config = dict(
    num_hidden_layers=9,
    hidden_size=384,
    n_experts=128,
    experts_per_token=8,
    d_expert=32,
    d_shared_expert=64,
    hidden_act='squared_leaky_relu',
    moe_layers=[2, 3, 4, 5, 6, 7, 8],
    router_score='sigmoid',
    normalize_top_k=True,
    routed_scale=1.0,
    balance_loss=0.00957,
    balance_bias=False,
    router_bias=True,
    n_groups=8,
    groups_per_token=2,
    shared_expert_gate=True,
    init_std_router=0.0266,
    lr_router=0.00143,
    vocab_size=24604,
    norm='layernorm',
    norm_eps=1e-06,
    tie_word_embeddings=False,
    optimizer='adamw',
    learning_rate=0.00103,
    beta1=0.9,
    beta2=0.95,
    batch_tokens=[32768, 65536, 98304],
    max_seq_len=512,
    train_tokens=283300000,
    max_steps=4808,
    dataset='wikipedia_en',
)
Below are experts of layer 5 (counted from 0) of a mixture-of-experts language model. Rows are named router (the router's row for the expert), down (a neuron's output weights, with its number) and show model dimensions 240-287. Each number is 128 + 24 x the weight over its row's rms, rounded and kept within 0 to 255. Numbers have three digits each.
After each expert's rows: "comes before" lists some tokens at least twice as common just after its tokens as in all text. This comes from a sample of Wikipedia text that the model never trained on. Tokens count by the router's weight.

# expert 67
router:122112152084117173129098121151118136131103127154124099086152144133140106111147157087148154075171081130139086103160135120096128104149116122117129
down0:127115110136095092098167119101120160131095097131093111112142142124124130136109119098142162126144155130128090134175139120162105146103089121068154
down1:104089121108119130138138126109097167138165149120134093132126179157092134130090110121089127151124156167098092097189162094147164133132116165118182
down2:144145100161152144106104114119151143093132129127106128069160115147117113111111114147120140111142113119158132101105134124107135132143155141131147
down3:167163139117124102139136122162133142136118059139130171122118133074133145110116163125138156094137138152159094147134140122146128112124101121141088
down4:185081120177135141145100107082124114118115108132148090145143136137138094131149091129159144122131183137110137129127126158086113127129136101129154
comes before: " the", " a", " his", " this", " December", " order"

# expert 46
router:155087151088163139147117109122093166105114121137103118111185167148157105147130106125172172099149139109098133120177132157087160142159177141127118
down0:110172132156105125088137146095133123164133109132141110090118113114150126139129126145092107122149131123148133136119133121141149125107123098144135
down1:080110103105137121142094133154101116156123104141143116165142083079141157141106138153105103098133124099118149084112073134160130141145109130131149
down2:148143163126121146118112162110142153082124121143124076086131154154111073114090144116089164148147134138157148147145120150131151151139096160074109
down3:130133102132142113109124129085108134112119145126086121104097101107160187125142102151058168125144099127117151134143075100084156081105123127103149
down4:123101070157146128106139127180111101124161142140134139130162173155171144125121097107138129080138144107111152126097134148110096119148124091081167
comes before: " |", " was", " who", " He", " he", " (born"

# expert 105
router:129105127069143089154108134171150138143111131130147138119168136129156109141161146092141167161174126121148124118166126129110095139106140119139089
down0:072146089150132119097124121127146155141149152099093159128093098101119120096137158092129101146131129115119137142118126120172125154158168137118110
down1:132130105156129141138118148160122143152162124110145126150141144061127144130138120109095101113066108166149118125128148134170156146145105122092142
down2:152112119142112159139102141135130114107161116148171129171140130096135145117114160153156093156096138123156141159109135103167142115162136120122156
down3:125102155112118136141128136127103117099099114135143108097146110150161107115148118084107113114126138061105155071123109142121130138133109115115117
down4:119144128125110131082146136146134158076136177107126128139115059111134133121135111116166129133147145102144161096049124107192149158110115156125099
comes before: " |", ")", " W;", " driven", " L;", " D;"

# expert 95
router:164133150105140116156118127157119156139090122126129154105143167144138109151134099115123158105149090111132114137123095145056131144131137136136159
down0:098091101106133116179135174116126135110142164102131075124110131113141062133109121138147103121146112085177125109100153108132112158130113150091174
down1:158131159140111113109087181125106145133117113123127116098104123144150123153117142201113134102095110154181179141112096140138166151161117137113142
down2:180159165121138105077147122147118145104103113110118110136081141121110130173089140136142128080124171141146111098140109116121095145159117142125087
down3:151120105124152116145140118151148060088162103055146077119132112133120126135150120151151153149105121096087108126144111107147085111144155148138148
down4:102113137129101144122119140120110137109102100179147128148138134121125151117131134136129082123101100137152138130114162155150179107155158120129128
comes before: "\n", "|", "-", "The", "==", "In"

# expert 5
router:136068140079141122184115116140130130113082143146123128077165153130159124128125153070159159155175098134101144127176124108079128144130183114119131
down0:163089146119143127150124141132069113173136130121112128165138124148105166121123128154158157116122133125160121140099095108079109142137130119156107
down1:131110120131133158161124123110079140150149137125107113179127098116146146153144100130141145104122148111087116129153128112123138137191167110103137
down2:129142118143103130093121144108085102132158105131150111124106124144114105124115159106134108115114147096109133168098134165146122147163153187127136
down3:148146140124112159129133118129132124183100153147138136149165131109108137119130122120144148158139120141074119135125139149123149124153136119109141
down4:141160112094126124114130096104122106133146141179169116132155114100120113149089135100125109130130162170115119158132151145141142133139137137156104
comes before: " |", " to", "\"", "a", " /", " K"

# expert 22
router:146097148087148140147154139142122140107120162171145143114162153126158143150083174094181169126130113106092102132160145128064113166138155119133133
down0:103155111139139123106140154119138151185106124137147126158116118148094109104121094133094136094158102126166143109071162091119139142123154074145130
down1:160121126118125121131103133120163113166124167126109123130112140172167157135128086116140130113116101138176097150185093174117165152110126098135127
down2:137114127128091152087133118145122103116139133109178160171152097141162106134150123082111098165147138067087164110167152141164131093147145106161095
down3:090114117165128148072108128140090120161151068119077088183090111129133119157158107115108105174122108133143127138139117126143112171112128113097136
down4:091110088145114133113120152155138126158124135151091160119138140110140129131104105101118135128141135143146115134114137083162091100151095145153091
comes before: " the", " a", " that", " to", " it", " as"

# expert 100
router:135091159075155139165107119137138142104122150159126120103154137147150130152094157088166176115145132131102130102185124136073127139174156110116118
down0:120137078131095130139123123111151110158104153117090134079141134162091147175121133136105108117102104137164130144124112144163119119092131104189121
down1:118106112076150124135133123095105115127104172103126149133098144152126132132114100118120125147118183122101114143155166143094122150137141105154143
down2:084141111165097137128121105104116153112153119126104151101158138107095181095131129129148150121086094096117118151112149167151124154084125135110121
down3:151110119119166123133131163162123136152118104146125155147149153090142133131129119131135113120143151118154133161168141131108119141137152142120160
down4:147138137105142119130190137102190131099118121170123103113119096097119127133075184098120130125173136143119101144117131163171156135127137150125101
comes before: " |", " were", " are", " have", " m", " W;"

# expert 6
router:155084159095171139147119141123144128085112134143121127066143138140156103144133143070157173123150092149104130106158115105089154117143144118139115
down0:133138149093128103131114121112123122141120123153128087126138164138151126108145145123089144075148112153158141100119099154086134131132100171137099
down1:170140156142138119091105151114129116149118114103138117127138126109107107120154128152178104127142169129113129079121135152155147097144102143167127
down2:127135144114082082122143087110171080134117151154118113108099120099151124141138138115142132116120149124089076100130119146107174145124120148127114
down3:103168151122151068106107173140120170104142132138126160099153150153148139084139128123130086085151143113129152111136134108141143138150117135155083
down4:145110148164123114137117101131170128114120134123135163107152155106085158134130102109123114171103142126091148099143124144160139146137096127091154
comes before: " |", " been", "a", " /", " (0)", " no"

# expert 113
router:140124112101180105126121132156146156100112109125140104083160162140168100155155130101144181099138102119109091101163137116082134190170155081132115
down0:119161118114149120087094134153158136142139122145138099074153180125123119156120142167150128067153136110176157139128159114130122130110105151123154
down1:154133148101153155144134135167173087103092160088134167134130084152116143120103156119144136124156089125105141123139075134092130119106161099164120
down2:117145128094130147106162159119143106123143142107145133124077147126175108102119141171185147151134112113158118095125138108088122121121116100125164
down3:131147134115142105083152169137106110122137140110114105152141124122159099142146105176144152126138123097117122154148098163131158080080144160174109
down4:148161126099130113120140145142150114115140161130129105113128165154152146106131098095086084141140164129113113107125110165153133116173120107119103
comes before: "\n", " The", "-", " He", " In", " It"

# expert 4
router:150095170110131126170117135144150143082063144131129141088162153118137098152137142097149179111146137105117117080176115107069109152149171136116133
down0:124131077087071150134126124118123129116166141102121150116154163146123154163136140140151124148129108111107109119114128147147199094075132095081106
down1:136118093139140111120145129131115130130159148132157115108131121091094127138133170140126151096162150143121092116145134117116087120138097098179152
down2:135110120136121136133110103162189136131165145198142152135096121129107098143127195119139089114090099138135106122108113167138140123180162140067111
down3:145111122134158098139151111120125131135114145154175156136143101144077139140108131095162088126103149134131122112132115133141159127128093126149134
down4:135132132133164110125096129133098160099134147111178097124096086088127127120105131142155177145109143107160147108103125132117122122132137110108129
comes before: " |", "°", " /", "The", " October", " May"

# expert 2
router:169097141099158153142125127162130145122107122134135135110165185162170074177100164104140192097119127155120146123132145118061121126110181104142102
down0:172108148182095133090151078136072131124118156131149129114133125159159090125118139154121180129094124146104139170127133138138129175097141127154138
down1:122088123138113122154137171114101157161132146088140146174118126114150155117168121157141166126136161141149141126124127149114093131153137104130189
down2:121117117102112120110128130100107149148130137108098121095115149110096145111180148126124145122139085097119080136112132131164144125114094107103156
down3:173163131099165119130110132134102110108097112129135088067118123158180143151128119140154168101105120112157163131186085092065155155148111165141163
down4:097138132119127142068134131150107141131078120134113151130134123154152079134153149085092133129122105108127141171170147101103128126119107152107129
comes before: " the", " |", " a", " his", " their", "8"

# expert 82
router:122114155096143129152123118143152146083105114125096136095131137187146139169134116114159202147167157137147122117154089138057114115120170128112110
down0:135145073143104096142095162127145150093138106134101142088150121072144125127137118131107140091120155147063157167142134153108118187150112123135092
down1:109130166136109155114134128122132091125150150126107129118137149118147116145131133145178094105123100130113108136198148106108136148137117113094181
down2:091144122119111107156189088114153120120117117142091120111152170096110128125134066180133128133122102120130111157190141137123125121096111107106124
down3:102116144113146155157103178102107138104106120112117118120142139160133104102128123136143150131146189153125052126154107105121161118128140156121144
down4:145118159123099117112118123099085084081093149130094103105153158125140103160120139131118144118104098114112114137166138129106135131100106141129109
comes before: "-", "|", "\n", " ", " Total", " 1"

# expert 8
router:136114149099164124171113117138128145095090147144114140088150163169159122165121158066136157123159149127090123109181132112089124149138161131123119
down0:146138138102135080142156110116133100121066114140089106121120112152163142139122158102136136107165155099130142128140133129119146164142155112125078
down1:145125117090150139094117176140139165117164140141123163102150130167113117152110112125174093130134117127141171131131124123160090144121119062145092
down2:128136155105137168131124166123095139136131136114175087090107111149134136093115155142091078177140164152148106112109117109138122123126150102093143
down3:112130147120138122115120117143109170103124167107125110106085128083100120170137154139166151164169151123089126124113108122097120133155157147109111
down4:117103163131156091126107123130109128114146150144151158131135128129116137087131147099145161102176143135132141123129121083144132152109109106193114
comes before: " |", "8", "9", "1", "The", "3"

# expert 14
router:130066153086160122173091107141129145113093150113130122074176183132166137133130160115158135171146106126107149124136140109087157124128161126112126
down0:103127104109136119088157148115128132119133170072119109094109114127118082132168154148075126119140119135117152132100125136175118091157137122113156
down1:112136176178115131137093147141162160159100134107162089110163177119164144103130153124098153139128152093097102156128158134110114112102129147136144
down2:107100090106149136145157121129138136150167157103091113152139106127134115179098139161107100130088131113126082089181113128118107151130187181104082
down3:161113165153130150096153072135145127128140123096149134121150185157131137134134163088132147101115093146111080159100109116075115095176125076145126
down4:114113117107127116154157138173132102168144122112094143133097097118139102104105118107093135074123134141129112074132123132107096110096150150150108
comes before: " |", "\"", ":", "'s", " Best", " Film"

# expert 124
router:144084153106149139146137120125116123087093172148139149100144124119172115175146131067170166124166132122117113130175117084102113128134129143175166
down0:184117170118067170151155149123137109117073136114125094170160117130152145144140177125177148151159132106114126153130131108169160124125121183107104
down1:118146112166103128087120120154108119122101124137116114147110109101136158133124128123168117149147106150078110073162108111094094161119138107123107
down2:176148183136134087124125124143125103171129121137116108162158180128090110101160141118192147149155111159127099148148141133108145132115155113149110
down3:170130125123129151133108121131132135142129132106108121148157169148158124134138172127095163105154124108104119111106101160110146146145092086127119
down4:147146098148146124117142082136145139107107107173145131120145119097140133165095119150110119109133140108137152125115109128128142101130139110150132
comes before: "\n", "-", " ", " The", " He", " In"

# expert 104
router:157109135096120092149108131132126138126093159162120138079156170132170090162129165112142188116164086122114099128159129122086109137135136133162091
down0:124075174142140136136095122143120114095135131127135112156124132134111148145136154114138141145122127128106102116154117121124168138155167150152118
down1:131143129122115128114148121134125053121161166110156158140112174142136181094123105104138101126113133149133127092111117131136151079109154159104193
down2:155152113128154151142124126131098116121105149158103135150141129144115144127116088140113110101104135179123139073142057107155128077147177130132136
down3:136130168156115109091129111132133149154136133153106113120134137143092075088112121149138153130092118130101135134144184121179135124161147156129138
down4:146152168117135185131135129132107086100164149121112124188080119114120151119086140114121087099123128150157143106106130108115119117110117174126136
comes before: " |", " and", " he", " but", " which", " (aged"

# expert 44
router:159091165090165119160084113120130123124133131132146120091159150123154115149124115115163168120167135130107105113163121101108105124135154114158111
down0:163132162108169184108111102126150124111118110114162112132149104150126118102162121148153122160122111092094127137076109116172105141111159151147112
down1:130107151152116118133117135153131155137144079140131118127127100088105123091111143152170138111098161127112140141110147118127113167139140124113132
down2:157121134096133140142122145133135175139121149129109148073097168077164152138138122127143148157167087143136164140164102058134130084127106118127120
down3:133135116132132129091130125112083139159157148120129144150125105152081087086150108114112109139159107123103065068101106118137147112143148131088131
down4:156141150122169113162131135129077131071126116155103148146126114162117096152120097114128091111180154134112142149112098106089164146126158113115099
comes before: " |", " 0", " was", " is", "The", " had"

# expert 84
router:177130172109141095137102135152113171113114148159104101069167172133169124176154159106124169106155091115129131117145103124041140119119142116150119
down0:146146128078165179134145135147111116078119115139105155115087115106142109119098136120173126126179143121155122120127116111141155099121143128149157
down1:120128151160116154112175134127111097077087125152090119155129121107156101089131092144101132127150141106146167166192128146127130157161112119126149
down2:132137111103145109137109118147109123125134151124114118143131099101100110139124107153117141152124155094093154131129154109157103123124103158099102
down3:140125122120166144138167122113114109119129101118143158165140117127180165146140133124173089143129147170077105119137127143117128167088124127142095
down4:149112128132150125120133124125102130134145142122135099151094126121105154115163096124119095131097156088111147082109139132126148152113087141128112
comes before: "-", "\n", "|", "2.", "3.", "New"